Experts of a small language model: 16 experts in each of 8 layers, 366M tokens.
Below are experts of layer 4 (counted from 0) of a mixture-of-experts language model. Rows are named up (a neuron's input weights, with its number) and show model dimensions 0-255. Each number is 500 + 25 x the weight over its row's rms, rounded and kept within 0 to 999. Numbers have three digits each.
Before each expert's rows: "comes after" lists some tokens at least twice as common just before its tokens as in all text; "mostly gets" lists some tokens that are sent to it at least half of the time. This comes from a sample of Wikipedia text that the model never trained on. Tokens count by the router's weight.

# expert 4
comes after: " a", " the", " is", " as", " was", " and"
mostly gets: " a", " his", " their", " an", " its", " first"
up6:477533514529541506440515500482514496495532529495509519502542498496485511527439502513479554483498486521514525523492454486488495525498487522513482480498514462489511501463462530492492532493492513448504473479505514486463519526545493511461492484522492530525494532461488475500527512496479501551460524481531504472536524467500488502477533435465481548474482550472469501545458497491470467493523501510483507524530463497516522466468472513499529516479463498475519542510491476497503507497514515478477503509503459535483492487555509512508505493471454503525479531489534506538520496502480495511518508569472496583492453505516491503514499466530468523553472494518542570530446482527504529499522513513497501529502530503498477500493471514513522507469488496519489509505513520532494488507473516
up7:471500513495468512492513544504517486516528503481514529472536509497520505516511516536452528542530512506541527470507523523511509504492482540520526469474504470541506497455491456500511528483496451522524496522477456500486489474441543486528490527492478480527473486515488515498512488502541499452491478507515494499536551520434494493465523511520470497490504464449483501541536512526525522484498481495484494529488490526519544490506511510498521515464495478546485509535503501511481477540533501512495511476491523455470562504532493485507518467517523488516517488477508476501501512426526522513493455523510557539525521487510471526502510484462489510503487465484509439487508480490499507517462476496499477483522436468482500487532453553476501514465525452512521487499535491485535495460482529
up8:488526482504529499495469480472507449481508488484489517506475494541509531492488522514525518472523497505461521447471443471465511476509478535553504514513479507507483521473508503526473509515484533514492468497534464540536491507456508553513533519487520488508475468504485530502494492491528500499510465471506499533477499487481487534536509480498495518490545488529516499514497499517538520490539523526493502521494547491467509416486507447508546484511508442492484475466501507528523503498448464532461461484510565494481535512506506479498534494485480545505488483549530457475500493506483505495534501523489527483549479498492453492494535447510488521482496498502529525469546543532496512493511494489494477482503495461501552515486567519529503516514523517469496449531493484484483510506521532
up9:503457496511497486452504486521492517491534536483478518483502501519483507481450486491481512540494491508525507488513512452519526557499505483508493478499480517471456510480449504552495508509482533464478455492498449524475497517459528504462541535482499497532481413518496500519489514475498473512499496513475477510482519489488502479499535506503508507522483523512524493489504529473506466549532554451510522501472538531508489522489491450491486513476519552434521487512518483506511471485530491544454498504521494523527462522487528499502489523521476539523541463495517493487542510504514511468490519522526494528485520458479451474510465522510508503478479516454480518481529486499492498516433480483488465487506548469495510469518478495454463522522511521495503493528527518555451475527520500
up10:513444487494505522522542486493515496527510519476497494538525494532486537527492485484483521482511485509478510486538521496490485492485492534495488525494531531509491510512582502482438502467492518470521477466531482547469500559560470501547532506509475509537499535529484481488474512513484477506503498489485451475497505533470521525511514550491491444459483509477511501499537482476486508510486508514497487509490522512491452504543548494509522517497503509516487451501483507477470481532470518496518473437482498452537479552518438485505492516519492467513492541517522507470470458513532506440485513506473491504500474516480486512472489486478462511467491529496494532545552520538490470496515516443486510506496527497511550509503536508483503495501525457467470510501495523467496482467484528
up11:498487486479489526524524485488546512535512522575524490517489509457489483492439548497515483480467528509488541486519459521493533516505472475525493520459507496521457482521481519499478502500511460493538472484517488506506503501495529524530505526473530524488475488474514485481484546493496544489512516515524498488490471529497526485509497496534493526501480479528485490538535482492524466517502507506499476512485472488518539469491492479499485475431528500467468494512525553493465454482532488469483522489547492505503468449466523480520510494481492480518516475554498500511479504547551481437519497486512478515508467490486495514476505529502494512512536495462535511480448534514558542474513540499549502491545522508555475511466487554530467480458506523510532530499521474493502504483474518
up12:501530484531447482479518523502455481511500494454498453521484509500522493538436554496532502472534474498499507535543472470467512548502518468510509505496484439476527492514478539511494533485548497500480490510493526486489534481505476482507510476506488497528460481504500478541521546469461513497498503512539528511527491512497519538558482498505482475477501467541458528498558505464506491525489451533478505492513567494523496523487467493473470522512499495467525542551504461495495457500529489469528495487483486481505499511501566529552496480499491525497530474521518492527491520476538515523518502511499506519465528505489546489482509516544530529511487540492487517523485516481495443465516491466535511503471511509508480490488487547515495524490529485490484493511488518505548501522518546
up13:497527502485491521453445511480487491487497550518484500500537523513517516502445495486492526508488526460453515503549531485528490502489458523468491509506471507501492498496478464516510549482466506517498496512498479475499476516454515534495533515468539484505540540484516478461490542537484499560468487510498509530530499462459494459557509510526482508487561528477520493497459492541502516545499506485492492475483545533468520461511525516528472530493475522522492439520524483525489526499493511500496475537517498490522535502515515517501524476525503479514520499509518537542502459482505459492517473488522520503520501520447467504466530507431511514495510501468512498495490504496486499499509482484497510510554520455494472468527519491484470516479509461495436492502486511532518554527533550

# expert 14
comes after: " |", "|", ":", "°", "9", " 5"
mostly gets: "1", " 3", " 5", " 2", " 8", "2"
up6:487515484504482512515522478519530537493505452501464527472496500544470585532471512502492522504513508443472475487495512496480523521492452488531504486452534469469505495450473503467475476518502484489492523504494484484547501472483533481462523526486505494489499498499504480557453526547503514485478526498514453495483500508493491509520495516484498469497515499501515492489495500522511536533467491524519524508450450518499505475459540446489496557491552519517512533517513495463511506531500523462512505490510522525502495512489487494506498563497463535486511512484486514488470512481481493483515507469516480528476559483497481479456514531478444476467502457444512515504515484554542480490513510475495499558525473510508548504518500511522484533496475486455477508477491470479501463520550518
up7:486464507508481475520522522484530514484487474514516429508529475498513519467486507486509507515478499474509485475520523512510532482496481445504437475510489455521465473482480547476489483510511486491506505516463472516504552488474555477512484496465513462493446504465527521539516513498505444520518519489508505519497499506498456511517494495504509485484448546509481480531509491556517510518552486500503438504471545470468532517524485528511476499499493482510457489517484509485471535494528445504503480492544483503491506475517489500483489509515554502503533507509510474508496566490437533515480505423491493517505521448484509495513485521519523498488532508509466495511510520530472549470509499496491472494517489510472504491507492453518440492515458501488489542476508540543509528511537475
up8:499471507479544450477492514524529474491509481482509484474530519488506523504535527465515500512487502498512524519533522523523532499513477485514502499484512505525496493486486472522506565533497497473484479510531481524541465502509536532509531526529490531481521467511496437516518496460494514497540489501487496530531502489471510524500519491506435514539469513508529496514497500487528502520458526453496480479497501460503475499503539509528503527491464460505524498446488524485488515531499493513529534513544557458502509474497522529509499518531470475507509537488465496500512455422496459485502507547546520494499535480478493502510517498495479482474477487482458518505457540527474463450531507456543489476471473499448490470476473527487568491517459515458486527533478506495485527500486518
up9:510493510498531539527543496545510476514517491495480497514486546488447496529530496478475484465514491511487526448549508512526527490489445483488510522483505475515507512480521493485507461464469488476545514508461496441542495503521513515501495492509493481520478506521496488552520517490476532458496487533526517492532549473509522503484477498472457509478491496537485495463505519462493501518482479503511466493563504483494490520499520510473483472526524525472509505499520506520549449450479478541527503546421520511498503481450490505514474463525506513499494467514539514476476482478530499491511461523502477495438568548533472509510530530489503474520488488534503485545472490502502497485494519513468505519525469511489530508461499507528538429520510492484490507506536506484498481510488544
up10:522470524488515528491512527527533534532501474484484553490450519513476489480504481506492508522471489502489478491477544506446500517479509482518565468533514485500472464492519503490529514474454486550501492510454495485474529513496535499513516460527497507550482492468544451520499488486499484548499478454525530509518495504505510481501552492465521472471495462539493500454515454480486485532552528529520508525511505486528526493513506476486473523497489581522475524493475509503485469470496500498513482533517516495500546548505493490483520509451524471515526511487510498474491504536484525509461457464509445465470495478487522511495486486499508510508538523522526533487484485513562509455461508480476489508516495551497498525462518436511501491466506486511491501484508544503487473511465480
up11:500553489480501516433553473508502538491513476513502478489541523493472498506502508526495479447448468484492512484487484524518525520525471521505494517488504462524472483501466480484494522500488471501548502494504499463521451517523503483475493472521492507495490480480487473457506495511474493462455546532492509499500505476531495491532463508512533494513488490529533449480497496536530513492489501566468454545491466479511510447481451520510521503492465515460509513496549501520529510440542523454512496525540487474464486494474554521490505452516499473519491524524509502520497504512479485503511517496503476525507501478545495503500553524442494518497484490486509552505524475490495531498444498511535471496534556486504483519507518521477541504451476519463505513475519514500518544506490466
up12:499533471540480487485512520524465479494494475517512517469508528491506544487492508531522546493534466460495514483498465528476520478473484451511549518504502492486514473509500537514486462537516529526499527474536491482528508501513513496521514527477516511450539471488505513486523491464507512496514515475542468486484479514532483505527527475493526498539522465509514510478445500476539532518440496485427523458538484532451503478498517504509494471463472542544500468511524455484503459495479523510471504528491482454488514516505538521483476549542509498496488453462474452493437472516551471507475535519526489424503491496532501505465501473483477519483518518519533500487485496526492540511491526467531508467531492511513480476534482497533509501508494512498496506508472506528511517502493524
up13:510463548458496538453501505521473525521514537462492491489533528501499540489548506520494467468536516483470481524478449518529485536532532490462475506506519478453502471489453496501541485518488448492536519465508510493483544494474492490514474472462500494483518497474486463494472500531476545486455546491519486474525461511496460506507489519456511507525529480501493511469485481534541498501447517519474514515551531491462511508560487504518480541463525516483539501507474495460485449506488481495477487510517495545520465450495509508515505474497498481484496493490487471498572501483514530531494509501511536487497490535491510526506503480518509460516491514478536484495496503490501491562528475535506488534427471486477556493483493487525476519509507517488469473525494480519502504497484516

# expert 12
comes after: "\n", " ", " of", " at", " 0", " for"
mostly gets: " the", "|", " The", "The", " |", " (born"
up6:497521487501506489486501540493508495501514454470488490473525520476474513487472522550507491446495516463481489474515472529519511526542497458527514516484520529461504489547485525490499531551482538501506505460491458489497564467483518487491519498499491480500494526478482516505467525506502472523484479557506499457506507489543448521520506470491520512493510528485465461516505492509497520471491548513513520460535552516491494512478499488493523515524534525504507517532578474514507464537484492537513505485488484485525472468496466470488494498494494509499497529488545485558564519515499485489499449516456526497541500514453518555480490484505514480487521518503490421488495544503485477490507527503494476478483551479479563493506472472459462514494493498477519458484498498481514486467503522
up7:506516516460498532491489480502502444547456525535519494471520501504473500506512505452470493521523533481457471488506499491510533468470491493485461479500521516540467511482517485499519484440485494468520506549515517529510532531515490477541557461527528443503546516492496492512470499488483493543483517502465509462525500499509442511491467491508512490488502514511468466476491544495487514540499548498464511469530473535512524549534490493515484511513533508513479541529521536481481443486500535497505504501498466535469482457476492499521517462469517518507479486514512507448528486487526517505501485462547494483487495479502478500521522489519478517543534536534489506542524521489513471530498499434527510504555515517497519460487485461520453492489517513484499461490462534530501523491496501
up8:521486480527530525578484500460497497528509531502491474522489537473493495511475504517504442497495501501502480472531493479457484515506510480538419526471483504496489520519515525540510478529475517483468505472467506521478515468537553503529492478525520482510509522497493533464467481459508513520530467474469473480511470483513477526493504513524527511505514505473521516486514484495507468495580540488510522455504503491460509493505468525489502517528519509524506505522501526503486521491530490511484509509500519507532522488520488507496471517509496506503497503454480527553479464517515530460512461513418547504487503486533485485533485513558474498486466476502458451538531469518499447484451524511481545511460504530501482464469501498533504462457485510479474499504465478498458502498501487
up9:473513454449525491453553551498484500519507514483493454511489497512523477540510460510483489494515495512481569459525487491504440469449519533473508478496517515506503497442528543497486480480490532503489509526504464538513486517463486480548505513529513490472511476504497524544506537514480493510524479478496469454495515444511476477546515499511485499476499494490500525460449534518522527510510508491546479482480495512513498499508566512481470533518504451532474487533526475526492542525506504500479448513473532522489483504550502500498494524515535505529534498471493520496514483522475495488485500488519481534478459513526476527508521492540487486540528463529481457487521488483494479512458492478523524549482547504513478521539512514492477496492482513483492537517560524474516503511480484
up10:502513492470524499488523477496503499484557505498496490474526480495491515487486520493500477521520453477533538526482504477477480509457473497515538477507498536501447538517464530484493496517464472451469539493508544464518492528477492471487536518486571470499444486497495502533477493541477479489535504455487492490523498471449518448485517482525490490526503491489514478484527532505476480492525509519497499458474568545473523513506515520525514479490516486502523506456559550515533496491494485407494470475514489482480509509512492519432481498505535505504476494467499521492494495479544489503502502488498546491517526523496515502550529519495503495491508499504510493557502496512494483498426516542507506512525484487518475511486499477515534471521542526495469486525457488521469526523496529
up11:471529509569503517481463504461488532540495502546496540474494485546500465482498526475496462481513503495482497492494506527478477517510562552489503483503554481512493481496473502520499521473460488502476523516508490527469479502462498526525513450475512509485471499485528498470539510506472520501469539508505473514490502509504510485499497477495532526508499527503506500459505533530489503436470504484494477539464462474524490522463470494453518537512462472481465502503497485501466484548487539504494497458539545490474483529513519476491511506535541515499480500486511475535473554499518469523467477523505537496502481511500473507480472481496517459537536477517506529546449520490476540502501492508495495520504501468509436444504488465482532517514437545511540507531527504465508493500481482
up12:502522526518490443516530528499478492482535470488524485493493517479490492519498518482481467464497524529505519490472511460507516467472450510490478510496506512503502547491521442469523508480529472518497536539476484485495520476502451475486509499476501468519491522503514484522513480508472537503518512517495506573501513528538511497527492525484536476486522515506453513533527530489456449477486488499511472531465482517527502492481489501515483576481516579494506515534493499481513468552486519513490531478519455481494560484466531531536467505468483529478477486457519485497452483478468469474491551510528492497518518501477509496481512483518488471514491491470468504512505506463511509480509495459497494446502485485500521452497497473501516541543551476462539507497468537487523545508531518
up13:490418477488528510538482515514485494534505460517517509542490528458461467506543518498525508442503515487479501516496485509522502489490468448471498463482472465500470477478465489544531501509516512491486505468468508518477513487503468482487522466450482524510537475504484526528515523444522525484530487498505467493492494530533515517522526527543508524518492496460515514496527498492535515503514525500516507511533500503546447540462490482475502463485501539483493550480527533519462484535493511503535564474498459507510519485501471472483471455508493485514487518516497499494482494484441446467502499493497472486503489492483505510479480514483472502449509466522472508523459534518495488527473466475513543514489525475537481528519557509516517529487487466528460485517497514485530537489480456

# expert 9
comes after: " |", "|", "-", " on", ";", " ("
mostly gets: " October", " July", " November", " April", " March", " June"
up6:499521471518483498501575502495532475460516506493466479508490494491526497480530437479450517507513515472469489505491458463479468487475498504481506485489480534492486462487466484508505526492504464489487490459530496493522463468490503490468517475506467522515480488488465522461495523517482482492509514540517482488540493493500521494510556500512526502547480528545500537505520478498516477484487478510510477535522480494547446477464485492470458474509527504516470484507558538500518502451473461491487496443469573482509497503488488480478447506498500535528511492527530491519447508506489477508473511531539465472472449487482451523518506502481479483535527484460502541474527525489502478481471536520479475526540472467524504484475525520476514523496464498486542500533500493517532478528493519
up7:496512477475511489545531501454525480473471511564452485480456562507492527492534502517478486515507488540524499488473538550507507511475510546502500478523503496552478506490482494479521504505497520499516524438478488479517476491510509480521509486482520494459503496460497483512524496458510494515501533520422494469541522457474519461497467518487498485493486491483474508494529518482482517540505527507492469474500496479513505526489466499506493503484489529489474453523519507517461512499495548534524462514507492524529507464432454574499521507512482542491473451505505495479508523505517529493511512479490549547527540495510452511519488434505531485484461508463472517504519493514494487489505467497481509487512560505493505525520523476509483520506486535503498507443522519463482524535516514
up8:474489480474451538479479486500509526484525487499497484540525505491444510511521496508529503566525500504485523475505514532509445498470492502488489488500551510457502539448471477514504465491490498539506524475512495521499512554483489486467486441505491503505524427484532469477492526474551546515516489537488513517528430515501500473474495475505523513463497497500484502507515478507455499487512514507508507526530485497468541514503463496491498492510536571509500495489504500469505461446514516535519526541511487520490524526479506448513550491506514485451478480515546502515511498533502542561503470513522504506507468487517485462501523478542551489485468511509555498511534471521503500469481497474497532476524498538499506462508494493480499511538488480532479497469524497481481500540515516
up9:459516509500496464491514517518518496462473523497550476506509437514526459502476464475502473529502509510478516521491504467485494501479486491525426522493463501518495464499520506505458512480479500494476573461516485494525428502522498469502515509547471469469535487517527499500484514501506469494486483541501487552552527484456481492493494453527512525484482514521516533501506525492470486525525542522509507515493490530512454497478516480451488501487538494461503509499460523505484505552490504513545506502520484490472509487446497516489517528493479477482463531496514445474473473492519475466490547484503484500508511524565451496496471478550503523482522560467523479492545485494506470473493480474518527483505509472476505515517502490516506501500470513483479503455496478480504434484516511
up10:485489495489486483481502514503450489516476526513480508537507465523485517457510503519498459509514458492493482460522460494481524505510548469508438529514512542519517490475508499499445498537511476476500552522505522494516473487488485520440506494514522534476524492518472532551487548525513504518562483505519538445525490453477487479505497532495500465520515554430511500470506463467489478492511472464495473490514501512485508463508497515489473508487492488483477445502512508527447499484496514556484548510518486527527496474522486531505546530505468473506469537470455483499509501513524524431498497499476483537525525515506455499495523478513450512464525472499511460446532508498541500498523508500509515522501456502458497538481495483497522513499499504481492505481510536537507494514496498
up11:550488485514483503500516536499537537518513540492488485457541505524512497484490511506524496473526478494512474507529535501486462506481496512481483504481478488535477553508502486470460468492495480493488465518487476459510473488479475518449482460476534530502544527480518480499527488534553461493521480484521485543517496459502453493496526487459514514489501477448514532500501543466505458506482460506506502469475467489521523530506440477454487548490503479533492522517525537514492487527511478509465503523478511502505504500538481538502418493488529502480494508479540459450507550506504546497484495506513500480512481488507502490503488466497505465522495505507535466545475490495485491486481506476486486505509547506521499463501495519560510565501460473464483534561498531486510482519525478
up12:483459520451451505498487514483515531488453493482532519499552518474478494499497460494499480495465500476507530488529514473502468514555491523511503477484528496482519489538545552523454495487531458503512517488551533489487492478529532482479506507480477520526531487496493500506473530503529521478453480513476494507484488518529462534520496492515518543480509468506500527485506504519448456465500530447501494465504494496478525518532472462453520527507525560464485460489502528460481468481496521546478541528477494496543518501532499474510530477517522491527515529494517507484479533511488485493512492498496474510457511509498539518462521554464470478526507499473476546510540495506461490497534497485511529491520464514478502493511464574532501516481507495511508532497487507484446519538487534
up13:516525482528549484479506516467455513503499515478518477502518526500439512432506499496492479462485489513510491505488510504495489501489508452535503531522496512516597458507517514512508520511509463476501463501428474488501441531509494495461467475516476521491554455488485538504547521490484498504510477494492485476510537470493514495492502492508537518504476515497524567518509496535462494560524508465488508557519506493480542518482515511482491568511457491472524474480508477487474535512494483476508469512500487484479528524501496478525501527494501482466488511491536510511507429463496515480492507470516498486482506532495475485499492517498474493451494550538519485432510488518517494491508479487515502478475546501495509485482476518490500526483502462490496442501477467490498521478495545

# expert 1
comes after: "\n", " |", "-", "|", ":", "="
mostly gets: " ", "-", " P", " F", " G", " B"
up6:498539496493470498468521535474441475528496490529524477487477441527503527488486521500510501466501564497510511489499520488507511504481513483508513461488515520519509472506510543510523517528506495479559482439485494486459473483473502513529515471531471508557493512523505550502530458523457531495460561530484538546515513539513469510534509487469535515499497508498505513455499493485493522467492498519469543470507520451478515481486522524535478501515521529514487512472490483530505508516478495475503466478523490527504490494507524508480476437491496501494506534505532489505520486487489497485508551509515493526466514469479572486506524524545547549497493485495503477476494508563493544482504457467538495485462561495530525534468505509490490512495502518530543471473511503474511514514493501
up7:518495520527439517519484448538563514524528531525503480524468487526468495474479487453515493484488518496462483462473522489487518496433473498485513520504546520480484457522515472550506473511520466516480512532522517523488500487457534474527512508473507501521498534520455470488509473515492490537498491511468511541498486469475486503489499490524512473511528506476542481500522526526523509494485505466539465529509514501507491487509507494473510470466480469498468462516480516511513546504504514454508502458456509500568506499444525538514504524535538510464525501463494516469446486494551500510517513530514453536535505500529537506483487518522511497496484519531459548520515486454490468457513441481492525479506494500474494472533487513486481516493437514515495510501503499506518465509491512
up8:476513502446452500507514483481504510480553491504500492477518528491513526528462522539476549541535487476496499526496480499474456470524459484477512471481539499508508509463482524496474502497477520490473527468521557506510519469529519514513501502508499509517475533500513440485508510518493481569493472469481476528528512504498470497451524496522505495531484481502472483496459504485476495521516516508520477542451494463502527502516479492481490540486511506495520522520515506511468534468532519496484476524492491525474456470494504519520506504527490515554461480532538519512511492496504425499503513509540485515454503479439470440543523531552526504515506523528498514524490530507475490488505484472456486528520471459549527480469481485478496515518482531497501522467436513508526536502520474
up9:481521500482524472494490516483513544514497498444534531501540476547537471499491505501499513503492507454479489471459482504480501500506532458486494499488482495523472493504498474473501492496495523509475519495495495534465464489494523493485479523493492476495492568504490497517473495509462505472531489517509487459508514511528467476560505485508527504468511499546488516516474474474473478511540505454515492483545502513514511471508520526511516480432486485494498512483528497515506515480504465466494455536474493489502548511493519487479511483528465509491492515527514455523582485543474497526514525528515452512467491502500508455500435532498497498570495509476512451526520470468511489512482510496520483506486520484507544494462469497506498526496512537484510482455572497503483563468421497
up10:451522481531481491475532516504518519518497471506465459458517532483429503513495523573491498541500475511500487476500521479526508457522521471462474491441481492492468498499504456431533518547510517520469518482492516504492466537505478507520476501501477487496486503508503505536453503493502545504502460575500500532484533489530510533502518520478510500508511492526502537511508539530515475487499519533494479520511508471520462473524468498531489500491521522531492487530510480508490490543503493500498517464525549471494507503484498517477475500530485528572492486517534484547493527463517498499515531527518489518518495454488514498496478414475489494481505451486543486523506514501480555531531532487504495483538540531515521495489482482447502494473491504519507495522524522514501476524473490
up11:488499489502532507463515528447501461486498493498518469503499501471533498509566498472473499520469484488522516490551551505475519524484505495512494484458533532502482523486485512436455479476499492541514477529509483499519528467526498478442509509471475503498506497501521489511533490498530503509472518478502506477513507523442489509501507457471547503525555459483499520481514506523491516501447475526510491511510497506519559480528478440480511516527514538464514497486505559463491492487479480539514517513496487442530512514511551524518518511492494457528484479517498501534517525505477514484456525464491525482483491505562521518511442523514481491478504509474500508521543465480478506514516534467543514446514465539487484473489500499470549530486475457499461517505505498502503489511548498
up12:479474495513527474480483537502498477515526519500513526457506514499478521555484547548520487507516489452490467491482526521530506503478493542487474503459506488494470512510484508480464517516478500525546477495465528481500479495457515500492535507527503501480496516494473528528505495465510520509489516492467476488494537524488504475453521486514554522511544439522521476525465564520521459539532506555520493476478499523484490481476493521445468519506441501517487491517532513495497537532516476527507508518478503501484546502507475478505541524471449524539527478503497510523487512524540493490474527513566519506505521499458483443530503490494501507506524510492485543526505488519445449509525497458487496498423488482503521466542500518482491518496493482508452495494480512497486465493507541
up13:497459524496487511486542539460460472485510488451513477504510484521492540466521515538529513526499502534483512475548554483553476515515491479476509500486539504505528490498438498519521487502509525467497538506494513486487456521467478497520493481453557468429493516476483488494505504491491511549502500506529538482487512506520445520522479492475494485519526504520452522492502498441511469519500526518508475501524495506503501451482522522485491524536553480506548514497546495520535510494499498511540514503471498521500559452502457493516509511531503527480491482536493487482470496486513552477506484497518487482532528494486485501529483525533507530485481493530499463495515511498499478542513482485501495506469483518450518526532503490460510519568538513512451529454464494509448509478506481

# expert 10
comes after: "\n", " |", ".", " ", " =", " =="
mostly gets: "==", " ==", "\n", " was", " =", " been"
up33:522530573473538472445453518492480518493489492500480470512479491471536531470461500506520496488480530467499503494501496525503465547457467516517488518535485500481551502438544491447492531526482477545483483522525510503512494484442489535518476473511524477493451498488556537482510476501489554483499507488528508524467471519483503516504518515493491502529519518508484510517494512552540499481521486533502498501526517515528504526464497485498506460496500494457515506476531483525480485485451476542474507483518497537515515486504502498513520501496543457536561511483479480499449527511521523557504485484510468497478468472511532480493475494495451455483494489477468478512530492500509480516530481498517477480514509572512492487483495511491482557488492513535515509487517507501517496461475449
up34:521510480497491485507466526504511569527525514456508520529476500484463521455492485493470501512511487488483509476477479482520514481499452548485545510512565470458473471538520472467471486520498461499503554504509465501485492510461483462534495475537514488497518478510486516530432509493541444501507515485511544497488479527499502499498466492497475538502508512491489483482526482469524495498504488516483465510483479531445515562468497507507507504535465445494530538506514524528543475469485493494517494516464442516523491492463528486506484478516518538506499483549445491489483478501471454502511495508538524500501531477479537463489513517498485500531462496505491502511482529518493497508481537510510510497516491502461519532513488510526497502487554490506496492502401514490487463501520533
up35:520536476475488489474531516517468502492488502513512471469490543491490473499459499517450529466472495488481516500515554486468482524472503491462516481467502533519472525462484477521513528479499489520501529552440485472464528480512487506516464524481490507506486507498531515478477479492540455477528474522470529537457532493493540511491487458491486501483486523566466499497527507535488517490475493506531516511533520510502473505541507494496517543535479526510500509540506521521464495491479504518539528447471465494509463486498533434499482490559509459531520501548522479513478533477503468542500521519534515486519471547466497516496498516521481504480519507491502472527531514515512554465474476489491507510501426531517513505469466502514477519521494509530510516510529532527490537495542528
up36:534486516522479491556503516502513496537532491474456521526485536490512484438518493506494486475499507515498504502470507564506499511469482474493525526479504520494550482466485498473541502489496521535507499504474502479505473460487500543498480509492490570457485461506448473573507476456507469498507486505516495500549495507499461483513532514501492508513511489467519518495533516539486525437518526496493542482501484471489485459537507506505479504502507502535461522478522512478529499519498501514484480488498563569500491538553515473488506490504493448506493492502469487452517547500496476525475454499492523495486493446536506457462474490554497505519497534481506514511505476508486467525458474507527453529501505511464484527496507490517511487479473557512535513524505497461533484492512473
up37:505511510451506495474490539565502520514492492474476540517546506520473533494543529490479503542477457482495478517487538471479535483487507483506491511493525516533530544487496443525513505511522477511520523497506528503528457509532481446506495506496521478463448511482455502487444509460508523473457530521464500468488474531503539501491491518506486486528467500432457508531474491473505496505519480488510478481529459524490535479548494482484475455504478515494535444511477514520528501527511492452470483460520481459507493507509512494489505513520502465439485466499471522531542489503485510476518517518501492524480497447504495493516510487530509515482518487490539520500545515515488499503491475500513473550465467507542447489517469475514487542504529488494466469529477507525478504538482500
up38:539475497527533496502477462500491474496490532529471462494492451501537542493523515476504478492491525501488524463534512507514486525506484524501538474495535488479502478525512479519486539532537510467491505517515501563526491500478503460451541498482492499500493485484458555519471478435520512484516464486505480544497498491509474517506477512474528458476523566501500480495500456494527528521494469512439489494514488479490504448566527541494520490504510514474523520515507488521469466496528495419511495483499471502482456509482482504557512516541487524510512518521531517509468468510525526492478507512469465519501519473549479518531498471535453476465512510472499489513515497536487545510516527510544486471512479497542486505468529505518479499486531479500512501543507481537510520476535516
up39:496466539506457529506524496502519458459459547480488479520487488537477534474525532501491504527491486531529496496500527490509477476469525487479522507501538482474485517514507469498515548539501513496513528520446508479513572504476571493518491463489515530540544497509518502515513512496497487497497464525508502530523467498499533514456502489501506493490531461506519499464506480502519488498477461531456520524505548484493469475500487512465477502454554510474544542500510514519467522461463503506525503496499497524509503505549434497487478510476510480492503501531524486516454497494449489473470474534466515463490490484473481488509510493501490509490497531500516498493458522518535515498523470481545472527484492466487519458464514568484511466461497462473528508487492439474524535515477514
up40:471499487517491436487533478488506512480530481530485501451487467495474475545471506514544490506497519476486511517484491495486478477527502500475483466508526529519518510490485531477476503436517461450492551515506485477472492442518486524505511468504463500506483481501519498529492457467449479533495514499481475482534556514522473486476497513528513506502459531483517486503498492518492474474548545535500438452488530506511534506500479514491492528515477516529469505490467531486504505504487440536483487448483476505497523448489518495490490521465528533495489535510499492482525516496517503526527476521549441458558515505512512508526496499533513483525545502494489554507450459529503497536514510510537520482500519497481498446494503465478483550459498521497524487492516520491498472510483473